config.yaml
d_expert: 64
router_score: "sigmoid"
routed_scale: 2.5
beta1: 0.9
Below are experts of layer 4 (counted from 0) of a mixture-of-experts language model. Rows are named router (the router's row for the expert), up (a neuron's input weights, with its number) and show model dimensions 0-127. Each number is 128 + 24 x the weight over its row's rms, rounded and kept within 0 to 255. Numbers have three digits each.
After each expert's rows: a language model's description of what the expert responds to. This comes from a sample of Wikipedia text that the model never trained on.

# expert 22
router:115118113137120165158071171144156132144107097163162130149123167126069146116135134158125124128123140151115112126149169142123154149131122129143154127130071122158130133081095104101162150087120102143142108109163109139087138137159123163129154097152138124147150147108162130086110113133129120111140117154140127187135159134158122055134129152130143102152125130093099130172142101119129101096122
up0:095148121105127182152087148096144125118117091145122151134118136131099170126112138157153109150152128148140124081127131122102130189103156134141139149113128113147099138151134099125172129096153101114185143104150106144109119122143105122129110104152127138128177129113159144093073142122149159113132113155102127166132129142164106108125136139126122137167132123176135130187167099115112091142068
up1:124101149158131085177135143106148108156125134154098166140135158143102096186118117132084146150162115117105167151129151161109137144142152098147155133133119122120109114122185115089154111124137120146139127156143116106127102129138128153127178156145162126118184155139188143122118170121125171163089129162156152108114111137137149152120130091137167129146137112141144129132143123081166137144095
up2:143139140165125138136062090142105165166110107129135134140096117103137128147130138115110163151117135135145126080121174108189155147136100091085121074110108103119130135085108077112131115123060129117176158149139125136167183150158120135152141114121133133109129144094116135151128134135110095144131137148121106119136153132108161095150122150148150080151102101106153115126123136136139126148110
up3:165115098127101121168128115102132129157134083130140147129128157121122143125112145123130109115098103114104157100111167139100115114132094138100121128083100119147128095105148137096137126119142115177121116147153137103155133150142122082109103131102113104146147165188071140113086138103127146101168076104160129154117120179169121126118138161098135122130160130104160076114153152122143178107122
up4:106161122091078115084144161128085138131145103117137150136091145110082206077108136144100156164119114094116108110126125105087137146149132123146134160117090124111146116142124149151179128124111123132115133107128164115100149154148138137099146136130157100156096186133107122183143177105117123143141128119137136128130080142137150102184130153139162126134100116108144141118124129105118113128114
up5:157137142168107144169100102142110149099152143139166149069120120141103126085126158102104178150159113190149131104134177095136142136126119126146140158120123110155103160125123161129127125111132075107135121122124147146115117135199145137115167105148118114144136143138145142143097128120134100144121105141076124128147142131071106094130133156149144110149122145163088107132099106091154129093125
up6:096129165133094116182117087171132145133111114159122166117111151132119136129162124119104171163150092143106139117136131112120087108100145140151165131118107119168080120134127133104132112141128148170154111145131120166109138083133135145169139152119134146182151166128124110088138114132124142143155118154134099130082082134126168127164133095098109144128116131130108121172074144143168107164101
Description: Noun endings like -ation, -ment, -ity, nouns like name, film, album, and field labels in taxonomy lists (Synonyms:).

# expert 19
router:123082139128162125137095136136134129170170120106095137128116121121131087107160164130118160142110123147158142104141119129134105146105142099127138127172102159125057166129126136086084151106126170113128097152151125154120085142136155084161146162107114125178106111083108094124096160145131128161167120136120121168149165121121146141163113122146112130105138131145089157131142125103128174144120
up0:139111149136122099162117120105165125161135101091120146169143139121109140121130110085115124158148127163116162089108092127108085131151151125143146150159178132168120145102146156130151139142074139123119129126141097145120133130126160110153175114129136146092117140130128060140078133146085194156160119132135091137084146150103147140160116139103089118131117142152146157137137114106104145152112
up1:132130153113130152185087173150129179137164168137120149131161157150084164121132094125128148123135122123126101082097117114159176150086139134113128117129121169113109160098131136101142134116092122107140116098133112117114148097114176124101135116084145103131103114102148091170077151139114157145131115161132122121126130164115153086155129127119112167081124124177144134115150133115137152118111
up2:105124119105123092146104149138160110172155137121104145117170110169098106104079147121123113140160098134158144120111101137133110141154163102121147095129118104128117122161116138130125139107160196089091128137109120174117128127144149119133144173155178125134112112096114134140120135103103129139109134172109094128131121134115151116083090110133171170123129105136191102111100101132149179136149
up3:133112109117131113173087173137122141129112125141142152115107119078150127129131102071135134152118095115116134128081139162109148164093142089116154145123139116141134137106154116141068150111107158130125137186176115108145124115103122109169120149120127141154126123121101101144121139126161142100166130156112167116059151143134163149093107105114136117116144152177117122171139137098122143120079
up4:135097127136095111139121110115173154153161071124079153086096126129121101123117121127147136114149121151149157116126153135155146142127118127102146129150122125144087113169146149134094152144146171113139140138117179120117132112133157092090154134154174176147073148167098125097131097143131132133161134147123129075118107145149178137148120102145111157117113116133104117121170147075133159097117
up5:091133109163118129148131154168107143112150121121140151116144092132134121157185122099149100155112082162104138077143120168151127138126160109136091102177151118083100109141149149138124155161122133070135114123167149124146126128118122114097126124090116117141180120128178123112121117171146136112159151141163110151108175108152180129159107152146114134111126139137130170119130154134160105151132
up6:129123144125134056133079158140157118126184092135123130146107120116105115111142158114092138162142098142125123084114088163109095133104156068140117141129137146170071152142097155138116104123108103106092100099123116127110135137110096145122142099138104143174114172167126142157104137141150133134157124094112156115171149126152098132156098153116110143100118120139135150119149108089116148111122
Description: Middle pieces of multi-syllable words such as coordinate, compassion, Wisconsin, commercial, plus with and However and some table pipes.

# expert 14
router:140101144090126130111146113171142127161142143135094091103130133082144106115164105152146094101094121149175124123119098117113150128141152097143097154123160119113119165111108134102098104096130102091132132155111174127123119126105110146108164111128153127151089150134089141173116086128133143125136130169139074109095096120142117105130149115131153167121106097121137154131133092123111209114150
up0:134125150122113135130148137101085083134151145102140163090136101118152142127116106122082137193123114147140130124123130130154163164124148130119116133143123138081075129114128118127114126151093120136131125139141147139139161144119102109134210139122181172126113136123103141157121145157160154104113116102133067102119119159154141102157189146115114177149124132086126153133116157100134117119165
up1:152132174127115152137136139140135103121136135120133091122129121091148160119085125111127119141120130122123123132123098144122132142140111116098148172135160101109099142091118106132140115123113108094141147166104121138165128144108140121147112150156176110111132187153112147130147110148163157109145094099124123090121160163122100155137179125197137139207118112093163138086121151156094151080126
up2:142138129095084118119119153145171132142173112114142117118160111081141140118140091152112108131115132150132091147152149109121127136153152099130110104137144107121072139117151101130111144145105162127127160144131168106140198128095112138114140125095141155179073147162117140185144126120155090162156099136081120137142140111129111155121093136115180188102138147115126112138118143116122145142123
up3:133097130139167139105111157152133139241100118120160116140134148132132123166158140102138075161101162139127120139141107135104138129135142083123152103135141140140156107105120146153112122155117130125118151126110116108135167109166095105113112150165146114159131150119116111143102108103119143102133145088115090106112157152134106126087097107128138159171151107130085111091102104120112168106139
up4:142128122129109123126091128135147120145157092133167134154113156143119106174086116120145120143149120134155113167159126140098124161135126128145100132135142108137099133155088118145130104134109176092125150123137126156110113084120154127159113111133129142067118137133124155149114074138152147135140126112151067144117125151150146144135143121158150126193156101159112143158074146100071179134173
up5:110117092116122157136113141123139120173113123130136128113094105095125102130099121155104107120123128131125154142132119122085161170157175099134128106097120141109133155121128124129093142150121114096169162191066129076118171086133113137142151128103145161116102134140100111083103182112112110143154119126135101116118094152117142097143144099104134119119142064089128150134120117121180107146139
up6:108108123163083172113106124122121137121104116125113145119117130110083119155107153161137131148105099122153141094142131127117105143124192126114087140142102134136154131140105115157150081152112140146129138131133170121170143093109094139141123153093111171087105135085101126125123051101115132130165117115153149179128116116092134109151133155131114161169106097131125145147080132170142113130102
Description: First pieces of words after a space, like con, de, se, t(al)ent, comp(etition), plus bare spaces and commas in tables.

# expert 23
router:116154127120155100165126161101127185130180136117138112133124119128073119127141150151114137143153106081118119188107085167124129148138120167168138131124112128144124161154120106107143142133141092115126084144131126135108139143111114145150122130096121051176178138156171134124124144112144117098115146140148135137165161100106120108141129112123153105133089146133151110147135182126164147108155
up0:090113117146122113134098132134147142121175113088135136099083096093160122160155125148128095140163100098103131167093164144139127138148124120150141134142157119132111162105139157117126134184117130120100077141144140119129178139139106108112104147098097156119171205135144154102127087107144142120158102134125105088097123088104126138132145140183118124158151120123168141133137147132116116133156
up1:142171105131106161144099153127127155130116120077139125146144160102091088131154116141103140155126128104138132134166120134099121150146101126153111115113120048132107119105134140104142143114138127112090133175139091130097159097118140144138143139147162061183130149181153142157108124128140100124101139142111098120134123120087134103176179130128110116141105132153154119144087158146136104125104
up2:142164137105115085150093171119136158098126119130124109146075107173095143152158130151141111119146127100108169123131156143086141171117147132108071142124095079075117134127161120111153114161143130122118110141157156131096155163112076155110104109126137108169101124125171105104109127103165151105136108130154121089133123119109121140146142126148118152135111157141110108098156155132161131090126
up3:143151106110156131127139109084110155140152092092130132129121117129115145180087112137142160145096145091114157132110123083112115161153098094114114092130144150127153087116136145112102099115179101105148145135119112136159133138106097097131140110163134124130158104142145149175096124148130102101135147095134155099104107137097101100189149112187129154151075137110159109152138134140124099142140
up4:151158159121133126117124181112079140113157080126179177114127112156123157108155155099134134103108107131127113100125110136113145143094139183158161108130131129130153161122153132154144122129116136149145092151144121128118180138147120134124114146119121055189118156153132150133151140117094085139101108124128157118128108165116118117154126142098161149133122141137156057119128131135106088126148
up5:100171158119143148176142121143146109137142181115153132141064124140129111155114099141135154147110127122142130136112114116064105134140151128109096140137136109122118152095127118115119075171176136156144092131133126100163184117155120131126142123152144109154140137145157120130131173122138141110145120113130135124154145142135136080149079176106117222127123131147139125140140140121128135135174
up6:129166117115090131096103143103117163125133112115137120121129079194065120171095155138162144116120089110131111137113156126109160129151133128095165111097116120098129131175137144155141139144066096131121142142145111111126160172115117118154128137148117118135172120157118148176106129112155101144130122128076113136127119109127113134152154179143134086146102116159158106135091165127137151149122
Description: Nouns and final pieces of organization or sports names, like team, season, film, University, UFC, NASCAR, Confederation, and years like 2021.

# expert 26
router:117154112101081075126156124086130126154109122144090112152135127094109137122138105125107158138178112148107091154107107136123092097116103110148134138171095107096163145119120102118111121145097093152136133081126150118170122165113173155153105126163108106125159147153132108126144164181133115116113147116158135127171127159123135133147099112141125068137177173118109136114117146123141103157129
up0:092083163121081123129070107089161142087132116161123123145154141111095154124130143106125176110144128111106081180113134147086151092088155133084149122108137109118094122135140141162144118130064107099163104113110121098135156124142118161140106127133139121121148117120108095140158130135129134126135135136144148086094116157110146118139122148147129117149138118123090123119159129143138079107063
up1:071092135154148143128076135071134150113171113156144172127118096146089098113144084147149089118151151123103125177136122109093114127160155138133145138140115085123114085129133128166109120136136124098119153129118123102141089147130126096123110134136127164158141112138129143128142126133087154100103118099127137078087126153132103138148084136096135121152119145112097106122112114078152123116185
up2:131129101123097083154127115123173171131125092163125119098165136106105130156114125123093156181145113149105090131118115080099144084088157132126166126132148116130093124123107124161158103165092109123136106125103114109130153135137160123168116111142107122144132115143086124140131151154105161120149154085158097096121141128132139098145127108157160122145151154169083090107153149108148086146107
up3:133163151116147205124144150120175157145147108134126162099136135141166085151114133109142122170103125133139094142138110115101137128139129131121151170133168108109138159125117163158129141199120109135146147167161126153148113129174112114104135120133140080118120147115084139136110145134146106159112114119099139141108104167069159175152105133155153115141160121140119122139097099112137099100148
up4:123127127083115142087112141097104114177090114143112149110138125143113124161109080090145159166124092139103113136185129156137127124156129158069160122149094112129163174160133155135152107121094113081123136158091123141158161137178150098160112120144107115121086150150122132120190124156119110111100100136112154142123111099126124114103151097119131133134148141113160150148116126108125133158128
up5:073134137093110119153130147132153130136185149181129116105152122108164122100119090105099127118128102192134153117089147132140123123148150140092160108146092151146149149105117154141118148169129138124125118103130131107148142097134130134142097151131108127131148115137090137153184104122136121129122173151178126101132109104058116141149104131104186148141134141121132115100080140122144105166108
up6:165155088133107109120132111144146166155129108135135123150153103082091143113099126126163089133158090166131135114100150123114115095113179118116171095178134122090073156099097100111131095136081127132161087109152151118135119138113149147135107163163119148132145083145117109101106139109119125107142094134136084104159163114136128135116153107121129160133150182130144125137168123146137128121108
Description: First names, surnames and name endings, such as John, William, -son, -ton, -ville, Erie, plus sentence-final periods and line breaks.

# expert 28
router:110146133111082130121107160128134125147163153118160120101140114150101102106141122136135192163141152114094110146126123114137101114061115151144150131097101142115149085098120139134124102086095064136077130075159155127118139154134142140071147118117123104109118096107137126106118135157143129136165162104166114134144103124166152099099124088103138129149110126106137150124112163133120118084131
up0:085124127128117115135133125125108078131099111127145127185140157123145084146194116136096139138132131149151129180144130138100133131153121126084130129123158103153079144148112122129129102120107144080119172106108089131158176171113124125096121087152137089112161102118138085120129130123154095142162133131166081134113125140145127130120092136162134154173112114121140137110093153116136143178112
up1:111117139168080138128110125132124139151174141149154076128126137136092085128135156122130138148115138139135106119107105179107108169087116191095129171090136132126131125132173140166120160141087107075131083129114101114124131162098134141107110117131150137127134095097149110151109124093142116135139095122125114085124110144116141156095122107127165135078168098123123109125130109155143172122095
up2:105125156136075121138076085113121116121140139160140102121158052104124147099138150124117109176127094140113089088083132130133134121131139166127174095116127095140149134114146111177120085090130091137171144106095126140134145146123135136141133128124156166107128084155118153133105146162110152132176124130122065085129103133142129124132130103149111147153138121123113131089141114154103136130129
up3:099075107171088134133117125106139111122140113125094093143160091123077108119108128120134143132143145113118088143105155133052164127117176107120111125135097124104126122146102164155086072089154131131121103099128145104130158152150121150156098140140151094144136173095150136067099117125093116123129112111134108117143127157150139076126137131100137154152128108134137112093150124153134117114119
up4:169132120131079074145148160142122119155133099116150135096104131125089092124132123117137161126153112076125171122092044138114111180100150140110152169121161097141104106126137131128125126125076079155131120115111109126152134129121138137105145077134125139122106107093134119128121135140134136157135150117132113107136109141105187127139118138109156167124138185141127121122111156142116139084165
up5:104120108103060165142124123169093124150166125101139141089135145117103143136139153094090152135137116125098084114153146103097135141106125135113165102162136071159134112093123144137117115114115107146106148094167113121116135154135107081084146126171135135129125114123178074155127141140127107158138148110150116099103160129133156117176134133100124171126128127131151183109112157152136133136139
up6:142093116118106138131143157138188093150120150133111120152133134168126085127169094090155112163115123124109102110116142093119154113109120171140151103123161104118116100129113113190099107116100112097110128125170073147155123136132071126122108116114151153137127128118155147142127117115100168148129122091127088123145100148121150105117104126114162161120169111154106117132157175154171156141100
Description: Periods, commas, line breaks and heading markers (==), plus event nouns and verbs in music or sports text: film, album, released.

# expert 21
router:123094080125137082110150113093115146160131159110087093152133155154126116200139137102165124096137130155134101141110152116083120148153132088129126158158131109149130143118125179121107136074120100136156116110118110119093112117115137105117183138145121145121159155147111125095132153147087120136154125110090132113096176104138144123104138119108092147150126127117141129166153104157073120108143
up0:108194079136112154139148176078145155158108138116166118136101149122112083093144124071111084140080150145145148114127157156129150123123132139107135139149122154125124132130102152130124102101101107135100146098060124119176161148109125110100083155144110115111138131115145096164132125157091125168107128117105116122135113151148140121148122135105122128124111098163116116110089127143122106085142
up1:129088137087133132146133165124127247130133101173116106109133162131116120136149125124108106104101144116157091091092188120114158150159146136120101102140106147114110139133102136130130152134139134134131114113101117130119138142125130153102131161128118173091121112147137163108146146136131166118173131134114083124107110090105116160108127132106110126142131127155137117142127086079125112160085
up2:155167149099121096121120122138107148135172118152090139135143148148112138133111111079133194153121137129114087123112138075086137142139118154127116147061096124137142156124095148147137108166084100134162119139101092111106120148140140124137107120186119190121120126102132138150134115111112098158181135125122111124161127138133153165146150140108159104123119123134146115163148111177107147122097
up3:115130140130112126157140120107113159132136150108124093162080100123087116141133121111123134135149078116107106130095146161149136136163091127153095106109108105157119129158161154151136128118146095132114124144123131077107120117150181134113131157135121173142129156139129194133144082132099150134164100124097107133170164152137086141170159175145118131101138061139144159141128093112110126129138
up4:119076086156145134136115127090151192113129121113140134127118174111096098141083102136152088137107072116171100096094104119143134208124147111123112100122119124128096133141100149134108172138106147138122155131122109112130158140178129094144098154141096115131121139170139126096142121140117131133149117112118126117181162105138148130126155103137120124123112104140116154122151159164115136181136
up5:115114113120140137095127170080117146182095138111119155158148167117131135127142140122093112157080117132136080079121151123082145103159121115139117117114124145092139103118138145150186152128094092110108109124088148130165145133150146136138125155157127118136099180106123083110151105146116128186119097101106071093125102117135116120154124126106129105102112089136092116151127142126129154145115
up6:090148111107086119163079172105131123150162094119117129114101088145125089099169174089157109127143129103129128159103159099142134178145112115134109132082091126129090120106157165126127110106123106128180109105107119123116159118145137092131091143155136132170129130127126151098130117093139146103125114109127122109130115103116129100111135127107075138098111124133154102166168084123093134150106
Description: Commas, "and", "or", "but", closing parentheses and semicolons that link clauses or list items, e.g. "actor and director", "cuisines, such as".

# expert 12
router:164108074120136106111150099123147174101124136107110135200137083160162141116127138130129129119143156147104168143126130128136093116147103141090144135138115144114125139167140133111116152127171112084151185170106143166147130129134109123160104137125131151095128123086145170151101149130136135138111124147109087084127126130110158140102112172148141144160141132093098165088151155137096104122110
up0:113124079126104082144122098187116155128148084154052110150171153122151129126122127124103130126145135106130111131129144113107127127116162137112144125134128109093128174129149141146123115135076113118130170130144135105139093091101129126105126077158107149109136133094144099129110141093106152113154094133142100105142121128124173075184117130123144157157094151109148121125109079133134119087129
up1:138141116143140110155102145129123133089141133142121123143117146141125164119121128139091120127139091158106136107144117124144104186089147125109095157159161130117148196137146143145132122126095112107143065135124143127155138136162134149130145134161108136082110166176159136137138085169159132146127143116133100132142136158065134144138156145143150143173128123083134116056155154123090139104142
up2:111099103099133164134110118088123147111119131159108136148168091159122127117128135060173106158122095129115116107096154115105107143140124138144120146177149119171138125123118117174140110129131140107066142133113139115096126168143104114139119129128144131114134148076129142125089121127146156181120124149146128078089131115109154176169172181109158125133122158131106123100117136143128090118156
up3:159102129137109177122075146093129214145136086151115144097100101091163111165096119137157138150154136124128128100144134143146107143145100118103130098132093108129122149145095124137149127156124141115116192134109130150129133138144128111181097180159155126097119136136152138122130131148130106134161108118137072154103139143143097120112148132109143108155105112142127157093134183118128147115156
up4:137160103118103132092115135103115143109155142118112176148097135120131120127119172170127127170103141117144113122131114107140132090168156137149128134134119112129126122142089130135125101151124107102154194131141116131127111175199173102127132118132120130127126130135134142105133094112119161092109066155097137122129074127168169104162155157152134192153163109110136164107131149139133134110146
up5:138148099143114160112110084159111145117167121122129130144133116123116138132081141117124125095118081125139125113139122132110115119160160169096151117132135130130124143101121108148120170075106164120143140180152104131116136095134140138111098129144115138115144166193128131170109117139116095144079073126122070098134082094096172153140137163150153151123150105130093152121170108127126125102106
up6:163144170140159138156136183134127128132146117139123074131117138122118130115128151109131122163136108125131155087133141158167132147122143107140133111126120117147090132133121150169103092140127101131160157131128127129147142156136168092139106117145189113133121131103110119092055143100131132149109169105097112112156076114141124154139166179115137152090156162126109170144128160138165143092164
Description: Verb suffixes -ed, -ated, -ing and participles like used, found, became, plus the last digits of years, e.g. "17'06'", "12'41'".

# expert 4
router:146119170111164128091088131113130093110128120108085121112121131130135155154089133159157135142157149115079136123104179130124136111131102179137135132105084148139146117146103147139130141145135114126135176183129120139180124129116174173100125143162168099082119115087125106119111138099107105180137142093153123122150109122093114124108101112164131138139149105165103127138131082129146164144128
up0:129093158111100165106116153113140119085123118112108136138115122160136126155109178157117144172121127137118114141111124126063167147133150159107110126135110127187119148119121124143151100174141104118157139152123116094137118129138152120085111138115128082115099138121107082147100094139057118176125128135142121116116121150116123098165078119128169132126117099187137116117158109165158141140143
up1:112178178135156107119095125107129118134099122087096127144079162136120151151136103146097143141118140132138114131122136123105171133114104143152129099094139117119095138120175159128107122109081126128127181128096146096156154120150139165148124119133135117058093101089114116109155088127135119147157149093098116101125158134127104106138147115183152099157156111130110115132100103142133105174099
up2:150083135114174101165105095113134148132137113138111165157109160079112101143149091108113112137152148156100142138096139121099127076143116145115097112120133102091101114161098162091133085159070135150145127101085117140156106120129131144131101144132111129118117134102124132089135133058101113170143110133150113108155127161105113126136084148151139156130189152143127119139146113123142137120119
up3:110138137145116117123119151098111150126141117121120152114098132102137111137132091130160139164145122160063077139128182115102149141112148134132150104088131074144141156118132149139169117143132204134137140119125076100112160128119168178139127096151116095132146127100165098158139156119139104141136142131122079160146116139147134150148110089152140153138134142170091104122118103166163126126135
up4:107121135100131079146102131128112102113092117140091134123118098114091088115149126128099114145134130150118102120067119110069143130112158152138119115144089108087086084121120135138109140159116084107124156135138097128131123132131194109137095123117125125128066119073071114124129119116090124124138133148142120125172143121109180126121138133152093175152135161123126114170119134135140150139099
up5:134146141132116145150089081103105141119126126153098103082127151083126124097087121120142166121126091156114170107142154117095131121147147115118150155116103155095133164120136172132146098187112141119121152144116116114158083102156155113123133161138123157133159075103133100152126154092095120164130093121110104128108157126123079103138125085173131141128141149116137139100164157098113105113138
up6:159129188134139125134078162121122103103153096162131111134123165127124114111098123112160130147152107135146128100123179167147141115121136144119094115098126120145088109139112123127147171167107142143127131153164111124149147108169164102119158156117150173127116124132124113111108134154110105160165102152192094113087173143140108179146115157143123099135123118131105144128120094100145075113122
Description: Years and numbers (19, 18, 2.28), table separator rows, and word pieces inside personal names, such as Lexie, Gustavus, Taylor.

# expert 3
router:099132147123149153113124125144130135142153082105159121177154103115113120087158102160124145081097130116111136124114126114127161128109146151098127157106180136133148132109154128116099081059144149093125153155092116107135112133126082175094142112137095116167124125122118157142122099121096148092130119116097190134127141112094156109156125120138161129114148108137144135167168170125108135154148
up0:133111105149139122102148125098113157153165125123185105135108107099080127098144153152134136122152149118111167073139151090101162130143147105111140137121128124128108129127150131108128132086153134122146137163088093139087158129142123153127070103132132151154072159097126127166116126121118168121158102124071118125075135115108158165151173116133141136102154125168116154154147146131159112137123
up1:156137096127132126135130167141136082097139116168081080135130137116119105131120101103111154134110114122101124050109114131132136125095153150116114137125148115133091101159156136130164122132131129107140189164131143133121136079197120114143099105117138105135129175127125105126138108123122150122114181177104187124151083136116114082154102138125137150132122170134121121126150143162146124146125
up2:131130142147117145143138117140128111154169087113160132144160106141139147086117103168118127109109124127117118102068131102110142088105109161097120100088098107151084137147131113127108102116121084107121120121129120097130129108101095137087123124149106093181106170160162100139141154096081137146169137111121119118125180142125115124152098164134169152143084099146140137114134158078123124152119
up3:093115153137117130134092119143129137116119093147143120113145112138151122094129111122130123124132136134115086137121142105088122138104153133068115117137146100154108135116160143163125110125113162137130172112118126141110145159143089141152147117105060128167095153147106152134133042160131113090155102161103144106103164127151154153131140142150151125105152079125147165109135172121143139192140
up4:132115143148135158146089115102138158135168067094164107135132146141119076130139112136089110142117096178098142158177110117106173140167113128145125108122165140112135123123136183131133084116155169148105148166116147136110152124164106124134116118178166112145131151120127099133130137127127128111118122139054141128097137147114149112102137146093140108122122121125169141156133110111090116134174
up5:149097172119111171125119130160123130124126091158147157148132161100136163117135119162102119128140113136125141145137119181127183150121152142087145133121151110137121161128141140142112080091129110110135184128120103108139124082136097129099123087124095159143101145139113131162123122086108141143119099101059147106125139140102124140124125160116186150149159130158107108098153141100100123179152
up6:135133158087132135160146149142142135145203116119131136111121140118130110139131142121089117110143116100149146115104139123131153193116118089136162173097122100137087106145102138116111067155148170117120125175120085212085151137144137164092110095153101109165142106134113128137114153091109129130119113147124114131113081094119115134134113133145147116146157124137138133135122126104114096107114
Description: Opening stems of Latinate words before a suffix (pre, represent, creat, ex, duc, re), plus bare space tokens before a following word.

# expert 1
router:114186116119138099128156137168157124143115150130125149116147110108120136152105131103142102091145150161106118101137107129147121108122097095110116100108162155181136097151102140118152129149133135160130114090102140174086123124147083126148086132127135108128152138084113162121106105119142100121115187185156151096102138140127120160139123129110081127174138080120131151106123143153087124172121
up0:148154136105156178142112099157160124107160123079087114088137151142123142119144093124137149097106152119111126080115117122119141124132175086103096080124131139101153123098115162114115168138126145144166129113148132123129169178175135131143129154128136126099118131118126171144092169121114117141136141154100141132085145108102089141134167140109109166168136142110147113142091129137162105164091
up1:132110097122100128174107155157143142171161167125144123120113127132128135160113082119167116144106110171132137104113086121151094123106159144098097083112120136130102133129102130158143120148135137148102167143169099104126143107145130165157141117120154103109128147135079136141136119138141073130161161121140154090073082070129113104101153140145125106153177121154118139152103103115143139150122
up2:123107081097116155140147169154174151157100139116126129111157136107116124184105137157172129165116096129073091107082130127115118167141155168141100082159142123126134102154145080127144125144123107087151136114113118169104138119166142178129173110131167131152147133156104141165109140135139131142165145103131150114117167100125133111145147122099135118142158095112142145097143113128149119139120
up3:124182142133141112107116157154098146140110121172125079138165123140091123144118123080119141146100136150104125116158129132111076144147112073103093130142165158119127145097082125129170127123085132112104126140142140128161104146137094161136093155147148139134128150100121094127095118146133147114089129144182067111126149125163112156152137128114133132152140154175121091123103164141154108156129
up4:147118115143172171197134125137106127150136136137116111135103151172125119146120125081140174141141114135179142125146130130136119160161157161169109138144118125112141133182124144086159170086127150088154119122147128120153144133142126123123107163109156153094101109184145149125156146116107133123131127086110131134110116127122143143151125076152098105098180173099101161132121112108127130096121
up5:151220122138147125092121094157139167144138105136135125111115123130107126165104119113157095138113162132165134125122102160116125152152147113113128098161148148129128076165122131136096146116112098154167109128116139125114131170138096093111104185167139160144129138070132123156164120130110119124096138160144167128113142138116101168132125121101083123144119117122127129154138140145069161141123
up6:168144118099165116144143115141091098105118131141116132149115130129181121093143122172112130144153103174172140153121153184114094148125167105142112120111102154129093090161103130124118108118117100121094128126116139132166145085173152131106094135103134126107123121135117117158086131146154071151143102145169115137101138117113114124153139132119120107110111165142172083133151112146168174096142
Description: Articles and determiners like the, a, an, his, its, plus possessive s after apostrophes (Army's) and whose.

# expert 6
router:095162116125120100128135101138166167130131148113158132131153083134135121141120129164152119134142146128112149122108126135124107091159144093108121125150103111149110129129128094172093135124133133119142175160126126170127132114167141110157156113140083149138109123115150157095112088135118126165098143207158106097181098176143137186103094162114101123166118097095134133116124120129101117157131
up0:110142103104151080138129130128144144115180130191174115114133058131125126096088109160155102130162106161119183109096142161095113112101164128130113116121134140159097104133145120153111103124163107117150148131120096144108104129139150105134126132173098153175109161091131141127097130135132089138127140131139182087123116139105112144133130146100133150135139135163107166126111095120125098126149
up1:088169097145104114090127126164159106142149079120133156093133107153112125146113092169137150163165088143095132118100128111120116098159139126119122092105108119133126121124134126183121110136128134095116138121105110157104146117194138127144136116145176139137154134080173149139117088123150137166111126170147138090158123114114126152141099135092097137140123083134126176098128124113150088142148
up2:144150083105114167126112102124111130132105064131095179170137108120097182165087125142126154157128101152104147116098151123139113119133106117138123138110074067125107088142132161114153120104090152130122121162133125126109166140159128132128101103116098149181120119138158128132128067125103135111129151173135150095135157160119141144152132139134117150130145140165124110125110113102116106134169
up3:105195117110114113111130152179122090160165142108120150094161119128125100160119098114131131198125108137153114161126103126153073106125150119126106096142131141144100145104141175132142095144125111126152161129174157098147154118160130153139169132163154133140134096128131136135140152140145079136139119152155161092116117112121092150091133157103104167159123105150150135119128144117147111137163
up4:118158144146101129140116105087165137122142087108138130088078090117112125144092126130105122125157114162133157149121119117146065117133097104109114110150129080122118152110146156158178084104131099131137128130133102119090123137122091079182096100122165139110124138124115125137128122121138108120107113125151155081143132155120139151128155205077156121105128088107124120116158099141125127127128
up5:094124150109096132157150132091130171099099133102153126104129099130111133127081181120124136144140104146117113111106184131109109111106143120107140148181110146095131141156121130158109141152137151107085167107117140148102147123161141141139179154081169138105130159067152148181113155175109144117120105116133107084110106125139159137131137120126080136127124155108143120139091134141155117123104
up6:086142134083085100137104130102160135138101137115145144155107077126125126100077120096118119122135132091107124114128134141103147163142115126129128095121108068173116122157145142159159111124129134129115187095109139148126122089142140148157096083111153162147109127096093115131097118150115132189132096129131122086180113131146121168137138138156125146118142086129130124118101117131169138123077
Description: Digits after a decimal point or in table and coordinate values, e.g. "21.8", "1.5", plus "the" and suffixes like -ed, -ical.

# expert 11
router:134157139141141130127129170139144090081120116124149120093137143145176117159077149143113149116130132098111117151134127126115194096113114118117131106165103098141107070109105139114121148130115132145113105116114128072158129154092145126109178143081118120110100141151108152125144123085125143076120081138121135144116169093095083172117158137144156110090106125115154116105127121130099125135154
up0:128155149121111133141145139122109103118173129095146131116148147085136137162141118110111155118082110130118095127097179129128133112109139130108190135098127127102131103120107126141121136165155107077094150132116143121124161163136130098181085104123139107105150156129095095117126119135109162128147074165116084151120148162151106184127121114123140124115115101167159148138169127149111129160073
up1:134135133138149106128144151106160120117198079113120103115139149172144136131143144133133160122145121137054102084108118165120148088149165110082151109156153125129102124165135136124113110162115109120112153157124110119108153091111112151158098094110099118097155119149101141125136144146135139104110117173137108152105100148145091150136160150163156107128128088142144109142185096104126136145135
up2:147167165100136146142087142149130125088114096125100165128110157111100127137125132124106086148076152103116118076152148124111153091122110106101170130098114085116122088099093144104110121133106112059117141133167109088168152131144145168120138151095114090117118144164097121105119113088146126126116085135088116153143126143122139135166115125114144130128104151152142084141118122113107136126108
up3:166109122178125097136135134137127133148116101166184172150085130125127113162116134110084132140109109131122142128134129162129094090135164136096108140133120110135125116128083157167151163103106150104114150125112121102176096106124159129116125152102104143118104150154096156123156145101124152047141149144126105106140177105132118132164135166122174136133153102116167119127159112133129166140131
up4:158142099133145118117137165173131104147155102110143167131129105137173150130091122139095159116122092142077115152095129166091140124098190124109110126174135096111113105176143116134112151127172113135158116126143100103144128126109145129156083126115156126100158146181143148157135113067113109152143149127102129154111122133133129165134140159156163106112127118152112080126129153140109109122093
up5:080157122114148114148097176142105119143154083107131142137127160131169077104129142130110088146126114089126088123099136102115124085120128112116159092161130086143105114116076153163147128141103122105119121131120115119130126124130105109136121106110113160126125151143103137139132145117114132103156103135169124176124177102118129140078145148148169093103131080120109127076083118094143094151109
up6:090173104154131156144071139120173105137170134158113163094087084173158102129121116110181176142137131127143110102102113102103144117138147122136124080162144105121137100091096141172127111119138152083116136119135143101106147118086120101130109150123148132109123142143129081150126126121117102131141132118156085139141147142155139119178124104094123132134145133128141127091177125137104090145113
Description: Open syllables inside longer technical words, such as gra in cinematographer and la in prophylaxis, plus function words like to, as, than.